config = dict(
    num_hidden_layers=9,
    hidden_size=128,
    n_experts=80,
    experts_per_token=2,
    d_expert=64,
    d_shared_expert=64,
    hidden_act='swiglu',
    moe_layers=[1, 2, 3, 4, 5, 6, 7, 8],
    router_score='softmax',
    normalize_top_k=True,
    routed_scale=1.41,
    balance_loss=0.00969,
    balance_bias=False,
    router_z_loss=0.0001,
    init_std_router=0.00864,
    lr_router=0.00177,
    num_attention_heads=4,
    num_key_value_heads=1,
    head_dim=32,
    vocab_size=4096,
    norm='rmsnorm',
    norm_place='pre',
    norm_eps=1e-05,
    positions='rope',
    rope_theta=100000.0,
    rope_fraction=1.0,
    qk_norm=False,
    attn_scale=0.177,
    tie_word_embeddings=False,
    parallel_block=True,
    init='normal',
    init_std_qkv=0.07,
    init_std_o=0.0,
    init_std_up=0.07,
    init_std_down=0.0,
    optimizer='muon',
    learning_rate=0.00733,
    beta1=0.93,
    weight_decay=0.021,
    lr_head=0.00775,
    max_grad_norm=1.0,
    warmup_steps=200,
    schedule='wsd',
    decay_fraction=0.423,
    decay_shape='linear',
    final_lr_fraction=0.05,
    batch_tokens=65536,
    max_seq_len=512,
    doc_mask=True,
    z_loss=1e-05,
    train_tokens=423300000,
    max_steps=6460,
    dataset='wikipedia_en',
)
Below are experts of layer 5 (counted from 0) of a mixture-of-experts language model. Rows are named router (the router's row for the expert), gate (a neuron's input weights, with its number), up (a neuron's input weights, with its number) and show model dimensions 64-127. Each number is 128 + 32 x the weight over its row's rms, rounded and kept within 0 to 255.
Before each expert's rows: "mostly gets" lists some tokens that are sent to it at least half of the time. This comes from a sample of Wikipedia text that the model never trained on.

# expert 18
mostly gets: "ar", "ino ", "ra ", "ini ", "ala ", "ya "
router [130 100 116  85 133  90 107 101  82  79  83 165  83 157 158  89 147 114 150  81 118  63 174 149 117 114 132 178  60  56  86 131 139 135  85  93 113 131 134 169 155 129 120 132 110 128  98 139 113 137  71 123 173 171 114 105 162 101 141 164 141 132 126  91]
gate0 [ 57  87 154 108 134 173  85 138  98 127 103 113  80 165  99 122 164 102 138 138 127  84 201 121 150 162  91 138 141  92 198 103 143  95 105  82 145 116 111 128 137 114 117 163  92 164 131  79 192 166 113  71 127  63 147 131  79 126  53 212 138 152 139 140]
up0 [ 57 106 137 115 139  77 102 146 146 149 163 112  86 154 155 109 110 131 156 146 121  61 132  92 179 143  61 133 158 154 150  90 111 194 172 118 104 156 117 147 157  85  74 103 109 115 160  85 125 105 131 105 187 109 123  97  85  94 146 172  84 120  93 157]
gate1 [190  94 102 121 137 134 115 120 131 122 168 105 134 139 137  98 131 121 107 123 150 159 182 208 144 118 164 161 167 104 174  97 121 107  85 134 203 201 116 180  85 112  98 100 109 128 102 148 118  83  67 137 125  91 149 110  81 146 149 161  90 123 117 100]
up1 [ 93 124 101 114 148 110 124 133 167 152 138 140  87 145 107  95 141  89 132 145 133 184 157 124 131 190 132 132 160 116 128 140 153  65 129 150 138  86 120 104 128 158 112 200  85 137  92  89 137 104 144 153 162 100 172 112 100 115  94 195  72  62 124 187]

# expert 27
mostly gets: "), ", "\", ", "', ", "., ", ", ", ",\" "
router [131 127 107 158 168 103 176 107  55 128  98 151 124 138 148  75 131  74  94  57 150 112 137 132 121 129 101 122 157  96 121 131 147  86 105 116 118 141 155 198 136 131 105 148  85 139 142 131  52 204  95 184 140 137  72 115 124  50 202 134 142  75 119 121]
gate0 [104 145 172 110 157 126 105 110 139 126 132 128 131 137 147  91 131  72  83 157  87 146 120 105 103 202 102 114  99  83  73 189 118 174 118 122  95 100 110 130 110 167 148 110 147 106 156 109 112 163 124  91 150 142 118 118 138 126 154 195 122 149 157 126]
up0 [174 112 119 177  93 118  89 164 109 125 111  97 146  93 116 173 132  85 109 116  57 134 102 135 145  76 162 125  89 157 121 114 108 154 114 111 115 148 206 116 158  85 114 160 130 136 111 124  98 113 110 114 104 113 129 153 147 135 188  87  93 121 124 194]
gate1 [139 123 110 158 124 131  96 113 113 134  80 149 108 112 103 143  96  96 155 148 137 161 125 132 155 111 147 142 162  88 114  91 113 156 176 138 191  51  99 148 104  48 153 155 137 120 133 105 181 100 136 127  89 167 128 129 158 133 153 109  57 120 119 121]
up1 [156 110 128 152 159 125 153  74  97  99  98 136 141 151 143  78 144 171 137 130  82 156 136 165 117 141 157 104 122 178 129 163  83 106 145 109 143 173 165  88 102 125 154 123 118 127 126 128  83 150 182 167  93 161 168 125 101  87 115 106 137  62 130 146]

# expert 43
mostly gets: "(", "\\", "[", "{", "\n ", "(\""
router [120 101 133  96 185  62 146 120  64 118 118 114 127 150 166  99  97  69 108  77 193  83 156 102 113 110  92 131 132  62 147 161 160  92 143 114 130 166 137 171 157 150 123 157  89 147 118 101  85 180 129 145 170 166  43 138 140 133 186 111 134 114 129 108]
gate0 [100 178 116 131 143 113 137 152 139 113 105 132 104  98  85 170 113  67 154 124 111 119 138 132  74 178 160  91 149 155 162  92  88  51  80  91 120  88  91 152 139 173 101 125 136 202 113 124 116 122 145 115 142  57 137 130 136 168  75 142  98 143  99 148]
up0 [166 152  92 104 129 117 161 144 132 100 206 122  90 135 160 125 156 161 107 173 145 189 125 122 193 114 138 164 149 104 153 123 136  94 129 133 138 163 171  57 106 123 117 121  74 121 116 147 140 135 132  89 147 100 155 139 122 120 116 184 107 162 127 124]
gate1 [128 152 147 127 133 146 140 189 106  86 204 192  96 115 145 143  97  59 116 141 134 167 121 151 136 109 127  91 152  80 138 145 108 167 147 178 136 131 140 155  94 124 141 119 170 147 125 108  88 132  85  83 113  80 115 132  80  79 125 133 128 156  89  96]
up1 [167 109 138  80 151  93 136 107 106 167  98 123  99  73 185 154 143 163 143 149 187 142  95 139 189 113 127 159 140 136 128 112 148 166 109 110 151 103 180 156 202 170 150 127 158 112 186 119 124 149 114 157 100 120 180 117 181 165 154 171  96 112 148 105]

# expert 28
mostly gets: "The ", "the ", "Its ", "his ", "its ", "Her "
router [127 110 129 159 129  38 181 116  65  87  89 178  86 168 161  99 131 101 129 107 160 107 197 164 104 154 129 118 109 110 128 169 117 117 116 131 186 176 197 210 173 156  67 156  83 141 140  66  68 153  74 122 170 116  80 125 146  98 148 106 112  96 118 130]
gate0 [137 108 128 128 110 145 157 127 164 133 137 116 112  55 110  99 156  97 136 134 106 133 114  88  77 133 148  98  87 138 140 112 162 138  47 109 109 110 129  94 151  94 137 126 171 174 124 120 140 148  83 141 102 101  88 168  96 106 139  84 125 117  96 108]
up0 [111  87  74 135 115 164 186 134  91  90 112 149  99 115 139 150  95  94 148 162 126  87 119 109 110 133 148 120  91 120 196 137 130 149 136 129 124 169 129 113 118 135 145 184 162 129 110 152 131 138 145  48 106 190 128 152 119 176 121  32 117 104 119  85]
gate1 [190 107 153 119 101 133 109 123 145  81 131 148 116  34 118 101 188 106 147 161 170  98 134 147 140 132 137 117 105 143 144 139 125 134 106 178 120 162 172 137 111 100 109 199 157 102  90 126 104  94 138  73 129 100 102 117  99  53 174 138 110  79 131 168]
up1 [ 94 143 155 107 135 140 180 167 124  88 122 141 136 157 136 115 139 112  90 175  90  92 165 149  96 145 120 128 129 101 121 142 130 143 169 106 113 164 150 129 114 132 122 129 118 138 133  76 194 137 162 132 111 130 173 134 125  96 109 128 133 109 151 163]

# expert 33
mostly gets: "\n  ", "\n", "|---|---|---|---", "  ", "\n    "
router [138 169 151 148 136  71 160 141  88 102 107 179  89 105 188 109 137  90 130 103 174  83 172 122 111 109 130 150 119  29  86 125 160 113 129 109 152 176 184 141 131 142 124 168 127 161 132 141  84 168  72 146 108 132  57 133 162  54 110 117 153 112 126 127]
gate0 [162 105  94 130 167 127 119 140  80 177 165 162 101 100 117 129 103  81  95 127 153 119 131 129  99 166 107 180  93 170 105 153 163 139 108 110 122 107 145 145 147 117 135 158 125 152 116 180 102 123 139 158 127 112 150 117 130 110 134 148 146 108  94 137]
up0 [142 142  94 128 134  75 110 196 141 146 141  28 106 121 149 134 119 142 176  85 170  98 115  86 166 170 115 130 150 136 141 113 106 114 129  97 119 153 151 141 176  94 108 116 121 144 165 113  87 137 110 166 153 114 130 106  88 101 111 149  96 137  84 110]
gate1 [ 91 164 139 108 143  92 172 145 167  87 132 154  76 102 117 126 115 105 123  97 164 214 170 178  91 146 210 146 137  62 146 139 110  74  86 123 107 143 152 116 122 110 179 125 120 168 100  96 168 114 100 130  92  96 139 151 161 108 191 182 108 111 129 123]
up1 [103 167 156 122 146  80 126 133 156 122 117 116 156 162 134  73 158 120 120  65 146 130 139 151 109 214 172 115 132  86 183 156 117 104 123 147  86 147 137 159 119 121 131  75  83 169 134  99 173 171  72 165 107 157 122 125 143 127 222 179  99 123 118 128]

# expert 32
mostly gets: "). ", "\". ", ". ", "while ", ".\" ", "An "
router [124  87  88 150 130  85 170  96 100  99 125 117 109 147 147  95 116 118 112  60 124  91 122 124  91 155 150 134  96  60 114 108 155  83  78 147 133 135 200 209 157 173 111 185 122 134 133 160 132 141  98 130 170 104  99 153 186 113 163 105 106  99  87 144]
gate0 [201 137 187 141 145  77 151 118 120  89 123  90 106  83 140 110 127 151 126 127 157 171 152 104 109 173 148 153 123 108 147 164 161 102 150 125 124 138  78 174 132 184  63 159  82  84 137 121 112 130 134 101  91 118 152 112 145 132 108 126  99 159 129 109]
up0 [ 73 139  84 130 150 163 177 154 149 115  90 171 148 181 152 193  62 122 143 114 120  73 155 108 121 108 115 123 114 155  92 125 106 167 116 114 133 138 115  97 138 126 116  94 158 117 148 195 176  88 110  75 138  66 101 139 139 176 137 154 132 119 146  82]
gate1 [161  90  74 111 124  79 130  72 120 155 155  80 115 108 124 111 124 180 157 123 120  56  95 132  80 171 141 130 196 124  64 115 152  94 155 158 136  80 202 130  96 119 143 134 176 133 174 123  95 119 134 128 136  82 134 100  78 136 104 163 149 172 173 120]
up1 [114 162 126 100 103 129 127 139 122 127 113 120  38 175 150 126 131 138 131  84 182 149  80  98 114 149 170 124 217 157 131 149 180 147 170 168 141 116 117  90 109  82 151 133 201 153 123 116  95 120 163 111 103 135 102 113  74 181 129 142 129 144 127 110]

# expert 4
mostly gets: "at", "d", "end", "D", "St", "Cl"
router [137 129 114 133 183 136 145 121 101  81 137 143  72 123 146 143 135  91 110 104 153  66 167 130  78 139 174  87 149 135 108 186 122 129  70  60 150 162 164 139 146 140  83 128 106 108 113  98  69 123  72 117 165 116 108 141 154 103 187 128 181 151 172 191]
gate0 [167  97 178 121 119 116 147  83 101 110 118 114 109  99 150 132 118 130 160 130 121 156 152  57 107  99 147 142  96  61  60 115  55  92 159 122  88 108  88  74 189 163 117 113  70 134 145 108 145 101 115 123 165 122 146 137 147  89  76 107 102 157 130 167]
up0 [185 107 145 170 189 120  93 169  85 115 103 121 137  94 207 138  64 164 112 129 145 128 163  89  86 158  99 143  70  72  70 138 102  91  62 138 118  99  85 127 121 122 156 118 139 140 133 127 117 132 114  82 128  71 111 172 130 135  88 170 151 124 171 107]
gate1 [154 116 138 201  96 124 127  68 110  94  86 121 103 177 106 176  74  72 223 174 113 106 153 113  95  80 141  86 116 140 103 139 127 139 176 110 144 157 149  93  93 144 110 155 131 128 150 118 100 171 112 104  89 148 148 123 181 160 133 144 145  90  96 139]
up1 [100 154 136 140 172 138 117 138 247 192 100  96 157 170 128 111 147 173  86  96  86  90 136 110 122 158 167 128  92 126 126 114  68 123  80 131 185 115 129 161 159 148 162 137 117 199 123 175 152 117 120 123  63 173 112 128  94 120 160 115  58 126 187 117]

# expert 50
mostly gets: "'", "ab", "ur", "é", "í", "á"
router [ 97 101 120 131 164  74 165  58 106 131 153 175 105 111 161 134 134  80 124  93 136 147 168 140 100 142  92 145 118 113 105 151 151 115 105 119 193 101 109 195 152 117 146 157  81 159 168 139 130 155  89 124 113 122  96 122 150  92 161 137 145 162 174 133]
gate0 [148  93 119 104 160 165 152  93 145  81 164 130 137 142 140  88 133 153  95 124  91 141 137 158 135 194 195 182 102 197 117 137 100  90 145 127 125 143 168 118 118 158  76 154  77  82 120 162 160 145  95  39 106 133  86 173 108 135 170 145 183 103  93 134]
up0 [119 152 167 135 116 160 108 158 119 149 138 151 141 132 118 127 119 172  93 104 105 133 181  57 156 136 180 176 125  97 101 158  98 129  94 146 133 112 154 127  81 109 153 106 141 124 152 105 175  82 127 160 109 201  67 161 144 123 114 148  99 173 143 155]
gate1 [125  87 139 133 134 114 191 155  54  81  61 133 150 176  95 172 162 180  83 151 105  90 145 149 151 115 170 158 126 129  85 190 123  98 118  81 129  91 169  87 130 143 100  62 117 144 193 125 113 145 132 109 123 167 124 149 126 108  89 126 126 151 163 184]
up1 [132 128 182 133 134 105 172  84 115 212 115  94 149 156  88 142 115 190 169 101 108 130 125 133 216 153 169 156 153 116  89  88 112 182 165 189 108 139 134  31 121 152 117  79 124  98 159 147 109 130  91 151 160  77 138  97 166 101 144 153  88 114  64  94]

# expert 41
mostly gets: "William ", "David ", "Robert ", "John ", "James ", "Thomas "
router [138 125 124 116 150  87 141  92  98  76 153 125  89 149 189 104 117 106 155 102 142 111 175 119 111 142 101 114  93  77  91 167 128  82 127  91 133 155 127 123 160 180  94 140  57 133 174 155 119 182  78 140 171 148  91  97 169 109 174 144 123  95 110 131]
gate0 [ 99 188 119 129 103 146  97 164 165  54 129 156  90 110 115 100 136 127 155  62 116 140 154 141 122 181 102 139 128 133 140 100 100 146  96 109 118  92 169 164 155 175 143 102 101 129  86 137  98  96  92 111 140 122 126 121 169  92 171  95 134 101  83 147]
up0 [ 81 171  88 108 139  98 170 131  92  94 115 153 115 122 155 145 154 129 123 122 139  94 141 160  64 135 131 115 115  84 154  53  91 195 123 152 121 145 121 135 110 156 134 113 156 169  84 108 160 122 185 113 133   1 144 133  99  78  92 105 104  90 111 128]
gate1 [111 135  26 150 154  76 162 109 150 131  62 136 136  99  84 118 165 159 137 106 115 150 100  88  96 133 150 111  91 156 136 118  99 159 111 105  72 158 172 113 142 124 105 154 121 168  69  73  92 115 182  76 148  93 160 151 135 107 190  22 121 138  75 143]
up1 [160 160  89 101 145 108 120 107 132 140 157 116  94 127  98 146 146 148 119 142 106 112  89  88 123 140 202  97 103  94 107 146 154 149 159 136 115 113 155 145 108  55 141 137 110 118 112 140 162  95 169  74 115 180 124 103 111  86 153  91 118 117 160  67]

# expert 79
mostly gets: "ch", "Ch", "tr", "South ", "amp", "sch"
router [119 154  72 168 127  97 110 115 116 138 130 188 126 157 145  92 100 127 119  88 147 150 166 110 127 121 104 150  72 100 117 168 116 111  89  99 159 173 197 145 164 141  96 117 104 142  96 106  35 165  95 159 201 128  97 150 149 104 137 140 136 116 119 142]
gate0 [ 65 161  74 144 102  77  90 100 136 154  62  83  93 135 161 167 148 159 104 112  92 135 151 106 116 138 159 174 125 179 146 112 102  85 162 184 175 145 143 178 161 158 115  80 177 139 141 151 147 125 153 161 116 111 140 178 146  94 121  97  73 185 152 125]
up0 [139 157 153 134 123 128 130 153 160 139  63 114 140  83 151 162 110 102 100  98 126 149 113  72 115  90 193 147 193 202 142 122 178  79 178  99 147 145 153 128 106 130 100  87 157 162 138 120 199 102 122 137 114 138 172 171 145  92  88 112 133 156 122 141]
gate1 [135 103 138  81 139 135 184 114 152 101 146 136  84 108 102  73 130 133 133 122 152 171 101 188 165 130  60 131 160 130 130 130 117  67 159 110  83 112 184 160  73  63 144 150 155 149 141  89 131 172 119  84 100 136  99 130 146  80 116  65 142  71 137 194]
up1 [122 130 181 127  98 116  89 170 111  56 180 182 100 125  81  75 114  85 171 119 129 111 108 157 134 129 148 154 132 135 101  97 195 184 166 189  74 131 132 111 110 101 142  82 101  84 144 186 120 193  94 138 145  70  99 106 184  97 124 132 134 147 167 120]

# expert 49
mostly gets: "er", "ter", "ber", "th", "ther", "However"
router [122 179  59 108 127  92 149  96 132 140 160 126  78 127 182  91  86 145 105 108 150 121 153 128  72 132 108  98 147  61  52 150 149 137 134 136 154 180 142 147 133 128  89 171  89 179 183 140  95 194 118 147 145 131  73 142 174 108 150 120 140 108 118 132]
gate0 [164 128  92 158 167 173 170  85  72  94 125 185 177 172 161 121 149 134 195 121 114 113 123  92 141 107 146 127 179  89 129 152 139 140 123 176 133 102  87 151 109 150 148 132 156 118  72 163  92 101 161 100 111  41  97 102 120 150 129 119 130 111  98 115]
up0 [ 72 174 150 192 168  97 157 102 174 156  83 124 113 133 151 122 127 114  98 154 152 153  96 122  58 146 125 148 103 149 110 145 142 152 117 219 160 111 167  85  75 141 139 146 158 168 129  56 108  83 165 137 125 133 118 115 102 158 171  86 128 129 103 129]
gate1 [123 111 108 143 144 138 121 152  70  86  81 153  82 146 150 145 123 127  87 141 171  86 155 144  62 173 130 104 114  67 121 113 127 135  95 215 137 120 134 139  67 124 146 181  99 154 136 120 142 155 110  56 155 131 117 185 143 115  71 156 122 120  85 130]
up1 [123 182 121 180 128 150 123 113 134 135 123 122  81 127 161 170 127 106 161 155  98 120 115 161  91 121 178 108  86 138 134 145  67  80  96 117 156 166 106  49 172  75 135 126 138 148 165 118 123 108 157 158 134 114 132  66  81 106 113 100 165 122  90 113]

# expert 65
mostly gets: "\n\n", "Coordinates", "Career ", "Species", "List ", "FW "
router [107 138 128 123 147 110 170 104  99  40 103 155  78 194 122 123 109 122 133 119 198  83 198 123 112 153 160 112  82 130  88 146  83  99 134 105 127 142 126 144 188 127  61 151  90 156 117  67  52 154  78 167 155 128  50 128 119  78 200 121  89 108 121 129]
gate0 [ 42 138 166 134 216 159 141  69 124 154 108 209 160 162 157 180 165 117  71 139 134 190 113  91 152 130 155 104 116 115  69  81 161 109  84  93 135 102 125 132 163 214 159 150 134 161 210 141 131 144 139 159 131 111 159 122 123 148 118  98 105 114 149 147]
up0 [153 115 152  73 101 102 137  39  73 135  87 120 101  84 122 131 134 147  70 157 130 112  85  82 152 128 105 137 177 118 185 102  66 134 174 165 115 186 134 162 111 128 100  79 126 120 164 103 144 126 146 141 148 157 207 117 124 144 113 160 184  92 132  91]
gate1 [101 130 139 140 184 103 133  82 128 136  65 140 118 233 136 179 223 182  82 127 179  92 147 156 185 139 169 162 115 134 133 153 163 106 121 113 118  89 129 124 120  90  95 158 126 136 108 159 141 159 115 153 133 132 116 171  76 111  93  83 104  69 141 131]
up1 [ 66 116 122 113 185 118 185 142 108 157 177 147  90  40  66  82  71  85 103 113  73 141  78  86  86  84 147 170 143 125  86  69  98 169 103 165 143 187 115 150 104 156 137  91 140 143 165 135 146 143 184 129 117 164 163 120 100 131 103 183 121 148  94 172]

# expert 56
mostly gets: ": ", "″", "—; ", "): ", "′", "Genus"
router [119 109 133 143 140  92 145  86  82  83 107 107 125 156 132  89 170  56 160 138 112  98 168 122  88 153 142 112 136  70 101 116 105 119 105 140 171 180 217 120 109 174  88 106 119 148 135 113  72 132  70 108 200 135  79 117 113  92 136  90 160 137 140 174]
gate0 [ 99 158 144  75  96 110 150 171 156  95  44 105 155 187 100 132 178 113 136 108 120 139 112 108  85 147 119 159 117 184 107  64 131 127 146 107 157 139 178 136 111 161 129 113 141 122 106 152 136 155  99  82 122 176 123  89 121 129 115  48 104 110  81 148]
up0 [101  84  85 178 146 135 122 134  95 141 138 164  90  59 169 125 123 162 183 178 158 138 114 142 103  75 155  65 123  83 169 152 161 148 140 153  50 183 137 131  94  69 106 122 122  74  75 121 163 139 142  90 112 124 151 203 137 203 142 144 190 174  89  93]
gate1 [117 163 113 128 176 103 104 149 124 124 128 116  44 191 123 108 114 169  95  95 148 133 120 110 132 111  74 115  77 110 131 102 123 148 140  80 141  95 105 124 148 148 160  88 173 105 113 164 115 155 126  55 103 143  93 106 101 129 120 120  74 138 151 145]
up1 [124 107 152 118 123 141 136 166 165 125 112 138 116  91 139 106 104 183  71 109 159  94  80 139 147 171 138 140 106 114 179 148 189 111 162 139 146 170  83 111 111  64  79 223 125 157 133  88 139 162 125  52  98 139 120 119 131  77  99 131 145 159  60 112]

# expert 60
mostly gets: "ah", "ik", "uk", "az", "Kh", "oh"
router [ 96 126 162 100 188 150 172  74 122 115 135 188  97 162 141 122 122 104 138 109 170  78 190 127 147 125 120 105 137 142  56 162 141 106  96  83 150 123 155 184 126 151  88 144  77 142  95 129 109 147 114 138 161 154  98 111  96  84 155 133 101  94  98 196]
gate0 [170 166 166 174 203 180 180  67  92 114 122 106 129 125 105 124 175 145 137  94 111 124  99 166 125 112 181 127  87 106 115 197 117 103  99 145 180  80 147 151 149 123  41 166 149 124 105 106 130 129 122 122 159 127 143 134 106 133 143 178  91 126  38 110]
up0 [156 110 134 130  69 181 194 152 100 141 226 102 127 122 142  79  84 108 116 179 168 160  99 107  91 136 120 168 120 120 142 141  93 126 191  72 148 155 158 146 118 135 207 149  95 160 148 137  93 114 135 173  72 131 138 108 134 179 167 122 140 100 149 137]
gate1 [104 152 140 179 153 136 140  91  96 136 110 147  53  89 193  97 120  69 143 212 167  87 140 144  88  45 101 153 120  87 176 133  90 120 135 141  78 103 166 193 130 102 180 106 193 110 166 104 163 162 163 128 123 112 104 154 107  83  99 150 132 164 102 147]
up1 [119 180  70 154 169 168 109  85 200 121 126  56 138 146 129  96 129  87  95 165 145 131  94 132 137 110 184 122  84 121  96 140 102 123 142 128 150 172 157 201 171 101 114 154 101 168 107 144 124 120 192 175 160 109 117  95 131 134 144 150 130 126 108 113]

# expert 16
mostly gets: "le", "y", "me", "ey", "ly", "Me"
router [109 122 128 134 167  94 168 121 130 135  87 161 116 152 146 117 110  51  97  76 163  90 162 160 134 135 109 112 150  89  95 144 148  73  84  90 121 148 148 147 164 123 131 124  31 159 169  77 117 144 105  94 145 128  82 159 191 123 158  82 173 143 101 132]
gate0 [105 141 143 205 189  59 180 154 128 115 105 141 140 111  97 141 138 145 123 122 148 192 115  61 116 143 146 117  96 142 136 193 110 124  88 158 186  88 122 144 181 147  70 135 125 125 138  91  97 129 123 127 168 135 142 149 128 117 162  80 172 137  71  63]
up0 [156  98 157 113 131 118 146  89  86 162 128 117 154  43 124 134  66  80 130 162  88 134  96 157 141  90 116 168 130  56 159 177 176 157 162 205 109  91 197  88  74 130 100 172 113 103 161 161 150 136 131 140 135 138 157 159 116 128 106 133 135  81 147 130]
gate1 [ 87 157 123 153  84 179 140 146 125  90  68 169  91  62 108 148  76  94 152 128 134 127 157 140 132 119 129  80 195 108 157 109 144 106 139 101 160 172 137 132 152 147 137 146  95 196  93 156 122 141 119 115 169  98 166 133 130 100 133 145 102 121 177 136]
up1 [121 175 119 138 112 149  68 208 112 161 118 118 130 130 103 131 119  88  79  96 118 148  53 170 103 116 127 125 161 133  85 167 181  75  62 108 138 128 149 106 133 106 110 113 110 140 156  93 103  54 116 108 161 174 100 126  98 107 163  83 166 143  54 123]

# expert 71
mostly gets: "took ", "These ", "attack", "Jack", "ties", "ings"
router [ 81 132 120 151 177  84 159  93  82  92 128 160  85 143 165  98 112  80 124  88 169  85 177 142  87 116 124 142 101  88  79 172 144 102 108  79 157 148 168 167 167 160  90 151  78 173 133 124 101 163  72 147 147 126  87 129 148  85 158 127 150 130 110 132]
gate0 [147 126 130 125 127  62 105 127 117 133 181 127 114 167 135 110 164 115 140 113 140 130 149 203 148 150 114 118 176  85 109 132 123 153  63 141 156 235 156 160 160 130 125 104 120  89 140 187  63  99  85 156  91 150  78 108 142 169  93 110  93 162 125 113]
up0 [147  68 146 118 141 112 116 137  66 147 116 112 133 122 132 137 177  81 141 161  85 111 121 105 136 154 130 122 145 194 142 123  92 117 148  86 128 124 191 122 154 116 174 119 149 113  70 163 115 120 112 166 130 181 133  82 177 110 125  70 118 100  71  86]
gate1 [155  84  99 143 217 135 114 171  96 100 121 105 120 129 121 129 182 153 147 134 123 112 213 135 161 132 109 131 135  91 111 122 117 141 148 148 131 145 131 119 104 100  98 130 116 162 162 107  66 153 196 119  79 145 120 129 120 151 146 103 128  88  80 182]
up1 [157 115 152  82 100 122 113  94 131 158 110 139 118  87 145 113 113 119 178 161 162 157 104 122 151 168 130 105 127 147  99 181 132  79 152 104 176 116 118 147  65 119 149 127  93  87 128 134 172 117 108 113 151 139 104 102 125 180 128 122 167 181  56 122]

# expert 38
mostly gets: "f", "bl", "Sh", "cl", "Sw", "Bl"
router [ 99 153  97 126 205 138 150  91 116 115 103 129  80 160 153 117  91 129 120 131 194  85 123 146 126 126 100 109 154 122  69 175 140 125 108  97  89 131 157 144 193 175 165 130  82 152 121 109  80 173  64 144 163 153 104 122 133 104 138  49 164  72 110 147]
gate0 [199 174 125  76 153 171 140 146 113 117 164 131 135  90  26 131 100  81  93 146 139 146 189 101 113 189 185 159  89 110 102 130 135 110  75 142 158  94 205 142  87 153 165 133  68 133 125 102 150 163 141 138 130 163  94  85 135 114  86 150 134 165 104 122]
up0 [117 131 122 163 168 116 181 159 171  76 198  90 163 110  82 138  78 166 185  96 171 115 116 131 118 121 104  92 160 164 128 113 129 107 109  72 108 141 165 120  98 155 129 122 125  98  79 119 123 111 120 125 109  71  70 103 190 140  96  84 182 119 140 102]
gate1 [137 101 110 100 155 151  98 116 147 106 176  84  36 165 120 134 159 102 100 122  72  91 140 139 147 113  82  74 150 144 131 140 136 147 108 162 117 108 128 188 139 112 174  97 106 135 142 121 175 153  88 156  77 181 100 143 168 140 122 111 117 155 125  96]
up1 [151 119 165 178  79 160 119 190 128 148  58 127 102 161 114 136 123  73 142 172 183 171 130 152  49 218 109 123 108  99 157  85 210 100  98  94 118  95 140 121 143 112 122 138  98 121 168 135 121 150 151  93  89 169 131 131 140 148  84 163 127 116  78 160]

# expert 54
mostly gets: "August ", "September ", "May ", "July ", "January ", "April "
router [108 128  96 118 152 102 149  90  88  98 129 126  86 168 107 136 185 121  95  78 174  94 171 121  84 129 166  99 133 126  89 142 130  97 166  96 133 136 141 153 172 157 121 125  90 104 136  95 106 149 109 143 168 157  65 128 190  55 146 110 131 148 108 155]
gate0 [162 195  87 156 140  98 101 116 133 131 168 195  99 156 137 162 119 137 135 168 118 154 116  82 118 134 125  49 143  74 201 171  84 115  86 140 138 136 116 141  91 117 139 183 146  91 182 100 138  50 125 147 132  96 159 133 111 138 101 145 166  88 186 121]
up0 [114 172 145 146  81 109 120 105 151 146 132 145  49 116  87  97  99 148 143  92 172 103  64 151  66 102 108  87  89 128 139 157  97  82 171  95 141 164 130 135 122 126 163 134 119 120 117 101 134 137 162 186  88 124  90  95 131 144 135 121 104 131 127 139]
gate1 [129 149 110 102 189 109 104 138 125 116  87 156 112 153 124 145 139 144 103 161 204 181 162 103  93 148 142  51 138 127 125 143  85 114  87 131 164 178 129 115  98 178  93 114 134 140 141 131  99  91 118 105 104  85 170  91 172 116  99  95 105  84 149 188]
up1 [137 148 155 139 149 169 157 106 114 121 154 134 130 129 143 103 136  93  75 103 159  90 150 130 100 156 122 171  96 131 112 128 160 156 152 163 144  77 176 200  99 141 113 128  97 114 125 139  72  53 142 119  95 159 135 132 158  78 134 150 124  87 105 105]

# expert 55
mostly gets: "ported ", "used ", "UTC"
router [ 71 134 118 156 175  87 161  88  86  78 110 147  88 141 173  99 107  76 132  94 163  87 173 141  95 108 123 142 112  89  77 162 150 110 103  78 160 145 159 165 180 168 105 148  81 180 126 133  94 164  68 142 152 139  78 115 137  91 149 117 143 118 122 131]
gate0 [ 88 121 131 132 159  98 145 123 120 122 122 107 113  88 154 121 181 136 125 150 147 122 140 107 154 117 116  78 160 124  79 132 148 139 110 112 116 179 195 103 128 211 110 112  79 125 144 137 102 166  95 102 116 132  55 122 102  98 120 104 103 172 187  87]
up0 [140  76 137 135 141  58 109  94 142 178 115 188  69 100 139 170 108 137 138 143 136  84 130 151 179  92 134  90 125 177 133 146 120 163 124 122 115 147 147 131 126 139 112 164  79  70 120 136 114 105 129  72 108 155  96  81  59  81 195 128 115 113 109  99]
gate1 [128 105 100 154 127 134 157  66  73  95  68 106 116 113 152 180  93 117 123 108 152  98 199  90 109  72 115 127 137  93 134 101 137 150 101 146 126 141 125 132 118 120 103  91 110 158  75 114 122 121 121 179 113 129  86 114 164 101 121 167 104 147  77 146]
up1 [ 41 146 108 134 135 155  93 144  83  67 153 129 114 157  95 179 161 119 173 134 178 101 143 126 112 161 119  98 149 187 112  61 112 108 166 163 110  83 145  73 109 136  99 187 125  90 137 209 159 119 152 142 119 101 105 179 148 121 127  57 111 112 164 137]